{
  "n_layer": 14,
  "d_model": 384,
  "n_experts": 48,
  "experts_per_token": 3,
  "d_expert": 144,
  "d_shared_expert": 0,
  "activation": "squared_relu",
  "moe_layers": [1, 2, 3, 4, 5, 6, 7, 8, 9, 10, 11, 12, 13],
  "router_score": "softmax",
  "normalize_top_k": false,
  "routed_scale": 4.0,
  "balance_loss": 0.00447,
  "balance_bias": false,
  "router_z_loss": 0.001,
  "init_std_router": 0.0106,
  "lr_router": 0.000437,
  "vocab_size": 32000,
  "norm": "rmsnorm",
  "norm_eps": 1e-05,
  "tie_embeddings": false,
  "optimizer": "adamw",
  "lr": 0.00128,
  "beta1": 0.9,
  "beta2": 0.95,
  "batch_tokens": 65536,
  "seq_len": 256,
  "train_tokens": 389400000,
  "steps": 5942,
  "dataset": "wikipedia_en"
}
Below are experts of layer 5 (counted from 0) of a mixture-of-experts language model. Rows are named router (the router's row for the expert) and show model dimensions 336-383. Each number is 128 + 24 x the weight over its row's rms, rounded and kept within 0 to 255. Numbers have three digits each.
Before each expert's rows: a language model's description of what the expert responds to. This comes from a sample of Wikipedia text that the model never trained on.

# expert 30
Description: Prepositions, conjunctions and relative words in descriptive prose, such as by, with, which, where, each, despite, although.
router:106126137150128125149196135103107133106130152153123120140108124083100071149105130136140170170156106128137162108175113129133145146146092132117142

# expert 32
Description: Middle and end pieces of proper names and long words, often Slavic, Spanish or Italian, such as Slaven, Bicentenary, Corporación, Beitar.
router:105147126183133093188158128120107150116189121172110135134134118100125141133093137137181143161118142107158178091150111118125130133113107121146176

# expert 11
Description: Forms of be and the words right after them in running prose: was, is, been, became, plus adverbs like also, widely, still.
router:123152136123102123144194111124134155105163121144082131121143090099113113121099155152135132147107095115142165112149106097165147126124107102172130

# expert 47
Description: Later words or pieces of proper names of organizations, leagues and places, such as States in United States, League, Party, FL in USFL.
router:121141154157141140128144139112118155101122173140116102131154122103121152125068136154155176200162103108161186106145123095136145131142083129141113

# expert 45
Description: Punctuation and words in geography and transport text, such as Airport, railway, Mount, river, and See also list dashes.
router:142141148114105113174150144122113196119122131159098156133123112112147114130107142120142159159147102112162183112152096097143153180127103114096153

# expert 6
Description: First words of names, titles and headings at line or table-cell starts, such as Old, New, Best, Historic, plus field colons.
router:121166148135131141163121111122088116125116138161111107111137114127134107126092142150133140142165092103149163111159119130157142156162086154109155

# expert 0
Description: Numbers, ordinal suffixes and cup or final words inside sports results tables and rankings, such as 9, 8th, 2–1, Final, Cup.
router:108138118177120112155168124119112120128142158169105122148104115082103077140097131142140177177126128138163180088114117100149171154106122118156134

# expert 43
Description: And, or, but and commas joining clauses, especially in quotations and conversational text, e.g. dump it and take, try me and see.
router:131143140137102118145173141092159145090142149126101113113094108093098108124121154153164141148140130109141142112143089122154154122182076131103179

# expert 39
Description: Sentence-final periods before line breaks and dashes opening infobox fields like Coordinates, Genus, Species, Label, mostly in taxonomy and place stubs.
router:143183125132092148149156097126110159110126120146101106126146092104117115156107136151138127153135086093168141131157140153174142149157084127129143

# expert 33
Description: Prepositions and function words, chiefly "as" in role credits or comparisons, plus of, to, de, like, if.
router:140152144151117102158143130075140097101135133128078092142145101114123088132125121154161137149134138085142182104161101129149149152173111149139184

# expert 41
Description: Line breaks, years and words in military or officeholder infobox lists and biographies, such as served, War, Post-, 1919.
router:134153162133120114194144127121110159129129128125103099124133105143094127106121143115125161138154119121150143105133099108145161164097117116149139

# expert 22
Description: Temporal connectives and years opening biography clauses, such as After, later, during, In 2010, often in footballer career narratives.
router:133119155135129116140150101130139102136147142140112136119134126125103130147095136150158148163138112114164174129146113122146142149157114097138135

# expert 12
Description: Articles and word starts in French, German, Arabic, Dutch or Portuguese titles and names, such as al, El, Le, der, van, du.
router:138169145177066112180143084123118111149109107162097115129169085097120125162114131136154170159133131124131172119161116103170137166132058129156133

# expert 13
Description: Word-final pieces of non-English personal and place names, often Indian or Japanese, such as -ppa, -ki, -ava, -ken.
router:127162136188124122153173147137122126106153102123119159104134105093123115123111132157157187210134119100156190122156097085156145156114079121157155

# expert 14
Description: Plural -s endings and plural pronouns like men, they, members, we, plus numbers and pipes in league standings and election tables.
router:144162163161104137151177116125139133096120119165085125125118091118113095134105155136144143157145111117146155131135085091164151145144107137164125

# expert 18
Description: Head nouns naming works and projects after the, a or his, such as album, series, screenplay, design, development, game.
router:154131157148116134144145110123137150101110118147105116074155116102125142140105161126162133193162138076153139102120109109154141141091114125129154

# expert 46
Description: Capitalized first pieces of non-English personal names and surnames, such as Ak, Mah, Cher, Ka, Le, She.
router:125152163186128140167137119131130122130056163155103110130176114130098074130121166166134173181117103139130193092152107086174115156115124113111156

# expert 17
Description: First names and name parts in table rows, especially US college sports schedules naming arenas, coaches and players, such as John, Williams, Jones.
router:120133141159084129113154103112119116110121120159107088139149149080127103156090165141147127187111114107116207093154093134125142152154130121157108

# expert 35
Description: Leading dashes, pipes, plus signs and spaces opening list items or cells in sports results, credits and discographies, e.g. - Runners-up, FW.
router:139128152148109124123144114096089107093137116133131107117156119100134122159108134141150156156133097150136147111131126126148133144142092094129148

# expert 44
Description: Pieces of technical terms in biology, chemistry and computing text, such as neuro, receptor, cells, precipitated, models, plus pieces of species names.
router:144134136157111124182188146125112162129122114143089124132143116096120134150121142161174145173142123075172117126162141088119143164109064145145161

# expert 34
Description: Line breaks ending table rows, list items and paragraphs, plus closing parentheses with years such as (2012) in species lists.
router:089147156129121132160125134103124121125158168136093111115121137091114088135113140130132162160177083094160118101121102101125152132132093108098137

# expert 3
Description: Prepositions and commas introducing places or dates in biographies, especially in after born or died, plus from, near, at, outside.
router:135159143096114120155123145099111134110155113155110159102155098127095111153099150129133141153099089131138209123159122117146106153164097120126150

# expert 36
Description: Opening parentheses before birth dates, glosses or aside notes, such as (born, (18, plus "of" and "in" in phrases like most of.
router:157128141143110130169153101098137127105132114133080159120144133124117116116101134147154157109166125122138114105142106119161132147167090124145159

# expert 27
Description: Parentheses, equals signs and colons in SMILES strings, formulas, romanized titles with Japanese glosses, synonyms, and sports-table pipes.
router:129139151143117111150143089122094146124139133164102109135149104133106104172120125171149169142130103106154164128142143081144178152150088121107127

# expert 29
Description: Given names, name endings and religious or ethnic adjectives in historical text, such as William, Lucian, Catholic, Roman, Greek.
router:130173147185125139182172110143107119087124100135138118129169126115132140124104140153140149189121096071165180102129103103122133151102087138128131

# expert 19
Description: Nouns and adjectives following a, the or his in prose, such as start, frustration, sales, loss, interest, high, way.
router:139151147160120123139124150114132119123122125147103106117165138084102116160083159174157156117171101088169148107155106087114147122133113116104156

# expert 24
Description: Variables, brackets, subscripts and backslashes inside LaTeX formulas, such as X, ], _{2}, plus some closing parentheses and semicolons.
router:148132169165073129160137125112141120098133096137092119149125113115112109120122154159124153167160125102163158117154088116142150147124076102140147

# expert 7
Description: Month names and values after infobox labels or pipes, such as Added to NRHP: April, Died: May, Released, plus table pipes.
router:139138149154125138142148133117111108124125117130128117138170090107138106119076155130138153138156111144119156085162109138121172181107121082140154

# expert 42
Description: Nouns in organization names and section headings, such as University, Council, Ministry, ISBN, Places, See, often before of or ==.
router:137156128124108132140135112114108146147103131185088115139141113099136138127111126132163161178133146101121165061143105094124135142110130106119119

# expert 28
Description: Hyphens joining double-barrelled surnames and compounds (Stewart-Smith, government-to-government), plus slashes, open parentheses and pieces of accented or non-Latin names.
router:135140130139069087172130133095106145107129155114117113128158085126125131120132174156114152163146104121143116062127111104153149124143106127147175

# expert 9
Description: Number pieces and measurement units in quantities, stats and tables, such as million, km, mm, hp, lb.
router:142150180186121143164184115118113152123119126130087132141134127095084098166083141154127162152163126100144145098149124086147155167110111114112106

# expert 21
Description: Apostrophes in possessives and contractions, plus nouns about people, family, gender and feelings, such as mother, love, human, child.
router:122154157192113142172147138099125097099116136144112099085163100078095119132121147149142144167136099083127129113151144108164121132114081122128171

# expert 20
Description: Pieces of coordinates, time zones, postal codes and other infobox fields, plus non-Latin name transliterations, such as E﻿, UTC, Time zone, OKTMO.
router:136129119152134148165179103122124139141130102145114087150131114121119120125109132148147188189161086131158152126155109093165130131121105128128107

# expert 5
Description: Words and word pieces inside titles of albums, songs, shows, awards and brands, such as Night, Live, Big, Comedy.
router:126122164177104127148139112130163167098116110141100086107144097069115136113094132152173139237126157108125172097117102107141145133128100132144176

# expert 23
Description: Line breaks ending paragraphs, == heading markers, table separator rows, and sentence-opening words like It, This, However after headings.
router:103129135139095145134133141116085116098131134164083124106144132116114113137117147155121162158149100068151168122146112139140117140153099086088147

# expert 2
Description: Short pieces that begin or continue a word, especially prefixes like re, dis, un, de and counter, plus dollar signs and up.
router:146162137170105114165141118073133187144129124196120107110147110149075138131090139150158172155154120125164135110146096092143161173148139123153136

# expert 38
Description: Pipes and numbers deep in stats rows, percentages, units like sq, hp, kW, and month names in dates.
router:121131157176118099140152161106102131114109146157103141105137117120067139149116125171131149182105118159134189147141099131147109156130094079134129

# expert 15
Description: Header and cell tokens in vote-result tables and taxonomy infoboxes, such as %, Votes, Total, Rejected, Family:, species-name pieces like con.
router:125141145209135133166157120122105144134115113156078066145152121103102135121124134162132149150111114093159139087184138117143148133155101107120151

# expert 31
Description: Commas, periods and closing quotes ending clauses in prose narrative and reviews, plus but and although, e.g. squad, / hits,".
router:094126142145110148151153143125131150101127150152093131106130092092105105148108120158132133143139103086151148116140100109167149152188103116129136

# expert 37
Description: Pipes, line breaks and heading-related tokens opening tables or sections, especially sports results and rankings, plus words like won, Total.
router:133150128151094139145136125094069128115142150175042102116128134107106141139102144170139156124184140130149141111124116102119172172121089076105132

# expert 25
Description: Verbs, verb stems and auxiliaries in narrative sentences, such as has, would, took, denounce, apologize.
router:132133160189133127161161144069117130118112125155110130136179127130129118130116165105170147155145100117152144111144132109195160125147109140167149

# expert 10
Description: Numbers, semicolons and pipes in sports career statistics rows and medal tables, such as appearance and goal counts, and dates.
router:107129147161142150140147100116105160146155118150088115145150097113084089100116159137167128171155132101165172138198139122165153121136117103123147

# expert 40
Description: The article "the" and possessives his, their, its before nouns in running prose, such as the same, their first.
router:104125150133092108133122153122115125119140118149100129104131101101131093114110140118139143170152112115187197127140100105147148142120094118083127

# expert 16
Description: Line breaks before infobox section headers, plus career words in sports and person biographies, such as Career information, Personal, debut, footballer.
router:135158170165105146131111101094107103120102127152102125129109146093086111136097157143141158142141094099171163153152160123134141126142127073124134

# expert 26
Description: Pipes and cells in table headers and the first columns of sports, election and chart tables, such as Game | Date, Candidate, FW, DF.
router:125138133139114124129167097101100125143154133136085119174104102105123086142080138145158150152178142126149164121116113123167135147117124168104126

# expert 8
Description: Pipe separators closing cells in list-style tables of records, songs or transport lines, plus semicolons, "that" and violent-event verbs such as killed, arrested.
router:125145149128130143157146141094122139101159136135092107115158129118109138151114153173150159120167092091131149102138106113146122153132108110137156

# expert 4
Description: Time and score pieces after colons in results tables (1:25:09, 3:10), plus speech or naming verbs and short first names, such as said, named, Kim.
router:134125132168094120135162095105142116093124103137070139093170127110111113138097147137140151134115120135149171104164123092150127127119128083159116